Below are experts of layer 5 (counted from 0) of a mixture-of-experts language model. Rows are named down (a neuron's output weights, with its number) and show model dimensions 0-191. Each number is 500 + 25 x the weight over its row's rms, rounded and kept within 0 to 999. Numbers have three digits each.
Before each expert's rows: a language model's description of what the expert responds to. This comes from a sample of Wikipedia text that the model never trained on.

# expert 19
Newline tokens ending infobox lines, list items, tables and paragraphs, e.g. after a death place or member name; also rare field words like Parent, Genus.
down0:468475471481475473529481486512474510543474517511575458482520526507483453476527495503509475479460520473517518513527428511479525516512534471513514521518470485481511488491525500481528485528526541542508535551495491485490507505470500506515485496470487519528535516510501510492499488501554523463463535507522468478481525494486480519491479476506512505517525488462496451558469476431503501479535474513518477470538479485501490483498497449517483495502521500536486495517530499479557508521512522480547488489513529467490537505473487540494495464465466493467494488485541474487492464475493507517
down1:520475505506526483457459465512505489524491502511469487499534507499486474506486521495544492536500493501519510541433483508525503529506492463535415495509528476477458562478508532504538532549496501525503501464494463503488508462497526535487510468465502515488497456521498488481528487533504508471530554466482485507535474490496483474527495460497484519526483504465477542502485523502533513504533471503550492518491466496548503474511507506462546525499514460485493483494484518496501479488497526519491533510519511438550452499500505523549480463514501476483534530502483506504490498508538497514

# expert 27
Subword pieces inside Slavic, Turkic, Arabic and other non-English personal and place names, such as Mih-aj-lović, Vas-ilevski and Naw-az.
down0:475510510498494507479528541487467468497474479515478497529507525499502510515465487519478486487478466499494522483430505445525450493518497498512493479483519486479482506503499518505478535475506503506498531516492518488502545495539532509481468421543518466480545497445513505490543449522411499536480520461501518495518520510498496484514480500527480498488508476515499504491517466503533499513475533440486484531490537447472520497518528519505539465528504509478455500491532520540543490489523505468492524484508544469509521499457497477515501565493522521476509492493478489504522509511493509468
down1:441467504487496497474521493500484444512487446550509478507515506448495452526525456467512494444521548495542467495498535512518476518507520478507472497530475497499480522482491456481472484504534528515490479505527517491463532504478492521497554502480503488528495505487481516515491517516527500473509494526539514539500481447467509507488525472513463490477515472502505540501478513524536509502527522495499537468489518468475504486457483484517499479482470514474472510435467525503467464529507465495519506469442517456506505525466494512467521509485546484545523497486499523493479487497439510513

# expert 15
Word-initial fragments of proper names, album titles and compounds, often after a capital letter, such as B-itt-elman, Mad, Out and pick-up.
down0:542516446499439535477474482501515525471478480540511502530528523486502486489520505512507515539468515507486470536536485522481514542539498527536530490502471499489471510487507472481539512482537483516520509496505516499478512509488570479481496466472456534495497494490484500482496518493455496504467506522439512498529520528543512502519532519510554505494488480531515485552474568479501482471486452500484457528484462499486486522523477531479494488454514477496527523503539515511481488503482468484493470506519530478486477521504497485506464468529512489489475469481531481490510495497440450454
down1:499524515491481518525507485521465502519514522510509477555491454516505490502486485524472528509480522517527492504453487446513515480476453510490480488482457490517528571467507489511482470460502557489490480491528545504493488508481515510565517511528538480512501533474464469521501508531526555519525532484489515507502502493520457486489526465518442485534518510502533533516563518515522509517484476505451514475516503521500478517515480491480474453534558488498518561467505464469498495474519498521512502486523481475493507517460518487495460515445499492490498484478460516500516466506518503506

# expert 18
Head nouns after a/his/the in biographical prose naming roles, degrees, works or institutions, such as degree, instructor, station, director.
down0:532519507483507524537523501524537470523523493465490530514456537517495487491457478485458494509494504535496510495479523536513503531493484524495452496467520492534496456435411511506469492501536508519519547459492448491515511498489489486524518472486511474548520493521516494523508497474512486456465503507494548533486464500468493498521500515495506507495512489545524504494502496515477486513446519520486499494490541484485472506457506447503477510497488517514514466514454466492477530517486495483481507472479455516505541533552501542509532464498494526501491477520479466485506487437532521473
down1:496493498485512514525474523504477530510466563515467432511449498534541482456493535494512502482549469517535514503523494506491489517445483483479471481550487484508537533490508508484547521515484508453479503490516488503496482510543505516441543488495467567467512488500485500510558488493494498480499521491498557517485535477543473501488462500511520525471497480477520505519479488558493492459535542523488473504468525494477529476480502527540509510508463500498497512532493494509489499477473513486513515440519492508483499493506521473463473484484520558513487474477496533493510510497474522526

# expert 57
Colons after infobox field labels, heading equals signs, list dashes and table pipes, such as Family:, Spouse: and Population (2021):.
down0:493493491512485528491476532487468458498477506476510531450455465527455458460472507487495479504498480519509466482488488480459507505473498464504501510521505493496543530541499466506469506495479510507495481511502507440495502510509481527515479477506500516555477553487483524522561469465503497539479547512532505482516492501510498509477472504507536453487532511531509490495490513528467526520477491517509500484491460446517467460514514497491488522459544485509500522519506456482507512494514483538458503505456494536487522508525483524500516466544508501549535473487556482547451487485514546464
down1:483517505538509487514483492532489493475455480510520483496555511522511495461512469472472502529503475481482468505541518531478477522474525528455461467485500497518493503461492549504462525522499551600496533550432472479536553489487478503539479504507437506524456518495487498507502473531539501505454537468543494495479521488511519481513488492505506505487533498508516518496512481496485506479461496496472531481462480472530449477512486501490486484497491455492503493504487520510449507496508498501483487505484503506503534485474510514473489477520463563506495481482526494513466481524491518509

# expert 36
Commas in prose, in thousands separators and after places or names, plus currency symbols before amounts, such as 1,000, $25, £.
down0:550493477507495507483488518463478539463515535509528463510489492509547451472484487465520524503558491496507488471502523497517501566490474486513534497513506502489450490517518466493520519517477516533463476502492509484507457494471527488519521473503504544453497493520489513488543509480511481488486500477492512526531476521528520492536490500540489509463488465502440487534520493508512510487514492556504500485542441526478496526505493482494461494525431498474508493469507499507527469522469508430485474485470505490512444506468524493482544511484504517441503502465499527497454489497482482473
down1:496483542503555505529513461438497452529529506488508542495492506529521441509498477498500529494547477490479456498503469476511478534507512532531512499479493509509490510516472511525523520472483520492476509491520487507494469484452519450482521494514484481549459513482491501518489505503494481541524509472504478479550474494470495521529510479555497528486510491511541502457541500500508495493474497493514531478538504548541500533489455485526510508524484498486467487550518520471532486501530504500528482503551525492539503466479465524492495533504523509482439501481487462542514553495491530544

# expert 39
Mainly "in" and "of" after nouns or measurements in species and descriptive text, such as mollusc in the family, 68 cm in length and spider of.
down0:500444527508498522475500548530493478437516530518501523485488502493537528493471475504512527530478491460559486510465471520472511496511530478539471494493500474506529533479487478467466493465508508563453482489511491420528499508504467501534509522535450511495534500516480490483524503495499487491496521501549504528475474508514497445485522478459485504503498501538492473518493434468567515482480482479526485512509484545510528488539495467491490489446505516523492505507497503542499505467516500452504498501496510494487461479524496501462519487513467514546501528507506493532481512493515506539
down1:502475515514512517542555496521489497517484488530489521503482505487483506534454507507522479522510506506497512481527510521513490513497477493497432531546511534490471543488491519488457531495437550472475534508495509513540487469503526486515480510514507498543471505508522446469526433493488518461497500484528513475472513495501527501517525482509542499435528495533490492539474513456500507509520563519519483526501483539498491452479469452466473539488503507488493488492540494473486473473537454531467517519486524485531477541484512496494493498519486549487484494469468520519489504531500525526

# expert 59
Nobility and patronymic particles (von, van, de, ibn) inside personal names, plus in, of, after; also Latin taxon-name endings.
down0:505468485517496485484488496497516524492527509513520499511476541515481518566518521527498483515528536496511461485508528464507527513489462469510482515495506496506526483500487481475490498505521508573501479508441480503464503538483547504484520495502524529483508448558496456478476475485496465444452544515474465502478488500476485482491469502471501477536524502522467499513495508495527536463531473548434475514496449515519461515469499538486514501505516491539501551494512500523505500487536525513486479481506514535502465445521463497506519508503498513498527452497462532497458488488514534528
down1:477499508512491534489449471457530486474535507543501461526493475510517481483497492516520527495482501476495543493497489508515486480520525499534492460480509483512482535450512488523538500475520522580491481506588487478520484477484501538490492512496538479495533490526549487476486480535474528503531560515486516471514462476465499514486487506511474513485458485524523492464482489552504493549483491525528497485524471496529478508475481477469474459503508500507506474517478517498495507486483504478520526528550493492525475510471467495492515520456501479488495483526484503568471458478481467544

# expert 44
Plural noun heads and plural suffixes -s, -es, -ers, naming groups of people or things: students, soldiers, politicians, versions, songs.
down0:498521535489515494472495479494561455471500466512494487500508497475529478519509534496541495480518534486506493504489499508528443540477521525500515532519527505514502484493505463472506502542512484519481532510493479522521528543499500490497464518478470461501506531522460517472504516496467518517487491527524487505561514468472461466496474520512456541485478507517488515521527467500485472510494517482511485522507471465536486481519552497498424531528468514461477474495540548510519504504546490513512512512505508533516505513533464483508551525500560468529503476433502490467461500523525510474
down1:464493507531490519482526519477496527500513530514499525495509489501589474546512454480497519462541501478552471522487517486506468517499527548499507492480532485478478516513513576460499570518522502498468478507512556486496542500524509483509519510489531507504501485506504515503511495470480514521491496502485520499510530484448470511503505562546522502532488500483518507506505490509504459498450521466489505505498490530559473485496516552512490505530519522515524443496531515544513480540507480477473492521458518467502479486482541493549513516459479492513506517485491533503490472490505460496

# expert 34
Prepositions, modals and connectives in running sentences, especially to before infinitives and one of, as in found to have, would, may, which.
down0:519495490505471517510519496531517519465521493524514445479464499508475552557495541480516483511498526496489477540446518510500498501538462482525522486474504523536510488511547474471486484468448492475547504528521551482504487500528493499484507465511502501493491505532498486540506502515507471543547485480491431491508511467506480490472538478455495478492459496509495490516511522486562518529496485524484546496468463496483493491504531520481462498472505528510543531523534450489512512511486478527486481526459517517540517493486481499487499505460461477498519555503514482530470557496499512479
down1:501483536502493486531515490489524478535545504510516503512486471529491512474505466507493506524485512498494484500509543524466559521480463524515457542534493474495517469543530520478533480508495490480529483470465501498507505461492500491496472490474491505511524509505526544538526478551512496508503497585517488536457491502477501522544491469537467504524453515496500528483516503506530503458529522504465534518468518474500478457505487492517492521537506499432526529511554505448506477449499491532549499504506515536471498473508508519476495526487546490536494538499507497527468477484476513528

# expert 43
Coordinating and, or, but, while, including, and commas separating items in lists of names, places or materials.
down0:519456514503474486527472566485495508524534525487537488520484542485504488535526552499537498471512511532475496480515564551514446493528482512492504507469495446496459461515504527472466493518549485536531513485487473505541513430488480518494474527496452509530532481518467542450495501534521467497483458522504484532494527525512484506496509485492470517512485527515510482500486491523497519519486511512464513491543496494526461493512480486501523522459518485558511491524482504459469527483480463502481518496501528487522513501446541518473509510473493495498469498518497473517502521528477515521
down1:488547490471492511528515492514522505530473518514511464494487505544480514468481472506535465492516532527503525485510477517489483493463499514515524542527503507482499526512509474507554483524545544486510513468501514482456537480528509506411480486464500527495519498492485536468503505476472542487489510516473534500472547528468510543512498523506470509529477507528519491488430494508484492504527514514518451515481506507495470525470494489503490489473525530468502582503475471495492480492496490511544524480533467513495487515509514498464525469469551521504486465508529540484473464469529517543

# expert 12
Final pieces of names and numbers inside table cells, such as boxer opponents, stadiums, scores and racing teams, e.g. Murphy, Field, 14.
down0:507513496530527474543489497495513538538484452471493500532477539521517471493473481512498527514483464529535478506450473505522495501485449537472480479463501517478506502460459455511521528523532471491539518491486498448524492483482512460480520511532502464457508496505513561525474506500476468499523509498495500501505482514481494496483519513509507480490478515536470490507503499505452477473492536485489541503494527480504471472474536560486513501482495504478490528472515458513500531470504447492473531536480518499543546521474518502562502531495465506476503534524499495544506449476492541465
down1:484492531528522504553502506412518507504537479482512482480481507521491497526519525476488555522466496533497490498497448491532474507529454481519481523550546506534486504474471496502505535477520497487497467503490483524510539497530505499492471458475508457543541490545510487516482521463437485520531523471491495535536484494487521514500487498499455502528475538511501485531500487461522478526471487505519504526522488498508504538493543533487514473503499493507531522517484471494483508523476477508500471514470497506524495493447537530547570493538458494506526503515511458514496498483522534488

# expert 61
Capitalized first pieces of proper names and taxa, e.g. Alla, Somogy, Hannover, plus LaTeX backslashes and non-Latin script bytes.
down0:504508516519451513517469472504502565480491500498516482535478506539511518506539506511479522487495518515529448493489500483469504551524511477497528493504492520501497510512538496474504508561568507550476465508498503508483490486489517461526473513491457510530488561518491538463500512501512535494494489516483544507521510478506528497511495468442447504484479498474508469501488495486500518525503543494498471483512474532545535485537492491479475489478513504476479404462535522490546498534508470496506480508480520515460500508492550540517538503533495484485456523476523528505489483516491508484
down1:486444532527504446524475499474493486492502528512486510487505496489505498484510491481481484496460548504513508488490459505516529504508515496527492506495503532488545498528475525472492477491502461490486505515546488512493478482447496542490471495490526537451485501524492477485444450484474470503477531478514503469546474521475483510530475528437489486484485515497496501454534462472509517473456509464479470451490500447513481514476477461462530530483460496493466545512491501517528494537515455482534528487514529441535486493528519491477471501539495472503471522544510510497519510538511487480

# expert 25
Pipe separators in numeric stats tables, markdown table rule rows like |---|---|, semicolons in result lists, and == heading markers.
down0:487512529516526519532457472436475464478471512484478486498492513482503489531541529530514547459484441481508483507483509528514456530513488538529486522496465552482464524504480445510473477470490498512493480496542506513481495527505481493506463493520522472506480532506495508534476516534460465549513503551466513498519494488520483513500514522501519474505493489515515520515474531448517523544493511506508498501477497514504473470484501477496470453505520518485526532488510518503528468518483496494515497457513510524485555536474487544525496529428529483481487520489490517478463500443539506466
down1:527514432492493492488466510466500496537518498544510510495489452496478515515507489448476479487514503544487507504450472502521499528463512487511519485542509495546479496533532485525442445505474517524458519498487509496459484483501498494501490455493515515498479552510485531508486473489544505515432532483498546510512529490500505530489515441508476517499497465477562510536505508510486512468489446511485502492453493475489481502480505520509508527509461501518479474497484475528480497505486505470520520524506486472506513509490552511469507515489519471545468475562477510499511500549536549509

# expert 20
Singular or general nouns right after the, this or a, and the pronoun it: the player, the thing, the house, city.
down0:525535494539499486527514508452468483488489460541514469433518500496547517511497500514497457468516521473535462467529507524534476523498498525534483503525493512502538504507519502516464494508463514546545500487539482472481463499536491513551498522498480456521504489485514498519482542466526511479451510538519532520447502502467488511512506485522515481540493480523495499473479487542486488510452510517512542483481520479478455526483517501505471519536532511465504530472504494493466475500491535486508551489505491503474464512520534481461477455488497492504472473556477518508497515520521540537
down1:476526516463498492484465522516527514462496459486469453445506510494505478521516490541524515479551455495486511527479497539535479463497499501481515493484460538508535485514481493485511458494522501561504581525537484486514436528478524499504481531514433492483529493491487484496507481489513513496490478485524497509544481484502524500525491533504557513508499492495496459534502469552464467503508530510489502493505486522506472495548530469500529538520485449467489504467541545485522486507493508465490467472510519506502519500517528497500472469502484492477520488500505493524481444522478503472

# expert 33
Prepositions like at, to, for, of and from after verbs and nouns in narratives, such as visit Aaron at and moved to.
down0:536497480519498492506478523521562527530494448445513551494489480509480512499456493482497482488478538497523489498490498506512505472534461493485517479511485486483542448495509481537554484549494550576521501504531497523502469473491486500498528570503499471484533442551520513524503534512490502510487514481463498499484530493524480493490467509498507460477528524515519455473472527548509468482494497502471537483480529509503458513538490520494503526492491496533501533511506510486468540526526541527529527505499490522502523519509466493477544481493506482495530484461491481524524457491521505508
down1:494491507545505472513519519498451536503492544496519492474479477506567549478502481518488470491461515502474536490453524527467494516451507468478475505502488512505461540487568528480461513476467508550483510516489479501497513488480467501515499512459480491509472516507531468483414471464509490515522496496502478510535533477508495529478484477529505493460508503519545506452471481478515507457504460528454485536460484489525479519496550497467477520512505502523525517493457505490473491474520478473500498479487497482502507505527489497456517539530472524507505480470503528499515487491473548499

# expert 58
Final pieces of surnames and proper names before a comma, possessive or verb, as in Sinatra's, Twain, Haigh's, Jones, Khan.
down0:542500467479470514567452514485525493523524522543488515510486524494537498466512492469467473527490521505500487502465466501505476499468438537532507454540480512450495528488520473504514498512489553450494516508491485513496467483493470473486516470441469447503521493532548480451517485509508472513477528492503530524488467516479505502524477512508472505473536509487456504467482494492472514448510484503496493480484447505503529509476516491482477492508488469493498553477461498506497477540505489476517520490503494552497474559508512513474518503513485470523482458489469522516501476465512512535
down1:485469502517429499500480517521489487504513509512555498522465523521526465495523509491473540502529471535521424551500498509493476517492578514504480502496518497523512474534461488447498499570460512514511486479490483493509540518506474482498483485514555513475533517531510474494499476498503497487521487489494493500506456510459480475501496504522508566499525519466517520515463439542441488487497528501490467492527525477534500493503526491531505488454552515526488441499469511507490513526487514478525502488504484556498498526505522485508502489518503489511501483508511541495511468473474487511

# expert 28
Opening pieces of personal names and foreign titles in credit, cast and discography lists, such as Deb(bee), Will(is), Tig(he), Pa(şii).
down0:488510499467555481520528505522478456510485446505497527476482542543497495527522509496471533527435528556489453488472488459476434484503462490510522537490467496484489506498507444499501486497461489502530514500471515530495486499488517501491509470523474510504510521468526497513509497483491552524528459524478502560535540503521487512518504447479499491486479500513502492461528522511505515491487504532508507493469472513508495502495523506469510487524530549516498499474515517515455503491523514486512500469501485449531538507475528531511467551482507451543486462510507511529543476500499445490
down1:497498499514502495465505481490471488471489472517558447522474457481487504499499506484473488527503499505502405459537494523503482492495514506526511558489507484552506506475538470489486473479478498488458493536481520493496544468504468508499566470469488505493515505493546467527546518511476518521497519476487521498468467476500505542487490515529502504485446496515482516545488482488489528502505482513530478506437490505586487496518492471487467465499512523544524437508513487495528507469508531520479532476486525511523494518488477504481519506499532484527509517498487498491511514511483549471

# expert 30
Pipe separators before vote counts in election tables, plus capitalized name words for organizations, such as Racing, Air, Squadron, Primary.
down0:488505537512493495477496504508536492499488483529518555475514517517462488502517462487494480472482514519502516485520494504512507561488510453481469511499471492498528495518497512485493471522511519529510526538498511520504493479496458498468485510477509530486474530514480454523477483452448460470524541520454519470512500451507498505509470508469529501477506489492461498493487486504453527527542484501519494511510503518483485491471489430565536571554453459501531501544486511522495509528479511503500491499487553486516504454511494517505490500541476473480481560483445485485462489505502475515
down1:503473502450487493502504500466528448518526515511499495522497471527495524464469541529521468509466517492515501438492481497484509494502479511438513518467548511492494490562549477483494517472495499515501514516510508532454479474515502531452440486516537492495469452503475499500487489536515469496530526473531481544476512535501493487506448516482488489527502524509534496474490534486494483493494482474538492531491500502508469518517537481549504526538508527467479545466514505466483491541511520498546487493491486519490490477478496523537508468461518527476482503457475502486430486519482537514

# expert 6
Line breaks ending table header or data rows and before section headings, plus heading words such as History, Reception, Biography, and "As".
down0:487521476481514504522489455493534505465514485533513488467504500522459503469497467506523521485499461530475457490510503478503446492493534494533491510488542533426530489530475485528513519502463479478549464519532518485490485484470502470500497542535522533500481533477530543514534482494474529498557487486464520521492514546465489488481489443488468492512517499506504543484506499474529483480522521511531476518509449476519532483447537490474481475509496479530461524531463480481517529455501509498487487500538508461497521470528472508509530542514522481522528484512511492534507522511504532480
down1:491486501484520468536477492524536452455506447560470516502470512514494470529538482530510458490489504555509431449490478530540513505500522476484506482531481511528507508498495479470483487492530503488462491491504521497498489498524543519512446498464494498526492521543482515494484513477483515528494521477516499508473510512530481486517492523471497513464488512486492501504474511529466470491542496495503510493455514477498470484500518490495530461469527507518485470520490484540522525443481462511562508511513461515502491484492499526480510477521441508470518436519535454497494442474476467503

# expert 40
Final token of names, places, dates and codes in infoboxes and lists, such as ZIP digits, years, Denmark, Forster, taxon suffixes like -idae.
down0:510437488507485517551503516540470501550454499522550466475490483494497506524514540473493488543507487483515519515516514494488512553534497511545505514489473527493507494521510476497503485485524458581503511495470509511503459532483481510518483519508502500507509502556526519512485512487535496455531493482470481513516504511528491452480472526445505531488509522444500452494443539502511492496466514490521484485517511541476484512486517506480516465506483490485485504442480476490481479468505474483512544465511508522483468508533508554500505508480528554504517524537464509541464512514486493506
down1:475453515522506496494499577533478515502482543490519478490507541496500520538483478482485517514513528482524491484523482549470494523502489518474490465484495486550499550547476519486433516526501570546474521482472485522493504516465494529516485521444496503528526474478523497496511485478507536501537475527495511497490471546507505487494474484493493509477486481486538501514498478490506513518534522536473473469480530532492546494521523508466468485476550510533526492510458524537507473483503510517538522485501473489429496515525561524495508507491500527469480493483509503496500469528539516505

# expert 35
Single capital letters starting a split name, abbreviation or acronym in tables and lists, e.g. K of KANP, T of Tanya, Mr. Cuddles.
down0:503466504558517512495491495469529460475532513497500495498515464491527505488478507527506513482507531486488450505474519539525507453540507500485492529438535507509508502526529531484499561524516487531463477555485513490485505500476544502509488523451488479553531527498536512476474480466512495494481483435491483480484477500578512474489475508510505490487524425448486493476489460529530518467479499494467523501484482502479479492486505508492453505521527459463508463516534469491491526536498531527538481503524520500482520515510474463518516521488519508474477491519510498507486505485526529498
down1:527477472472507516499489509442505487548508489476511503523487527523508530492497507479499508484498536502524515483489483463504505522488525532472476574454458508512510513522546506517507480473492498541517522524481543499524479508498468514517485543516495479518530517517452493518509487471489490524490522497507499527462524448529498511490508495504506510487532541525487486456527505508508547510507515503519455490555523460486498474555489480512509544505454499419518453518503490568505527494508478507534496527528485505523526545502497485519528519474500503514507520478524469549520482506502557535

# expert 3
Line breaks, table pipes opening rows and dashes in year ranges within lists and tables, such as 1981–85, 1961–1963 and | 84.
down0:491495526484523534532493515514486503498529527475501492502472507440500527513481493499562506504521489547493549511524463504488491482475456493545536526514509486538467466486495465546515475502518506506537526525483505544489500488531452498496546484515502470505485519519460494452484484469486478487497529515486541483477521473508543481500458513517515466514483489511472507517494470552476510503530518514488479512516469496491488455494511492459430520506499479518527396468506479523506510525530533501485547479510481523504537517481495512486488471477476494477484511455512505472493490472495509525
down1:493490502491486519487487492512512519486504495481516531493482520491464561489502454485471505493520522518510568496525520504525482483472496506495503470499471490528468514481508496494483477468491508436496546488487544518548488505494466507479504502497488515496522493521486552485544499468477485511456440475517531500474486532506449518507522484515505492519490513433530505517503475481462451504477483473488514558497502467505528481517508471529458495475469502471525532523522434492511463538541457521482442506477452497485512503498536452525525507463477539500483487496470499517520486482487506511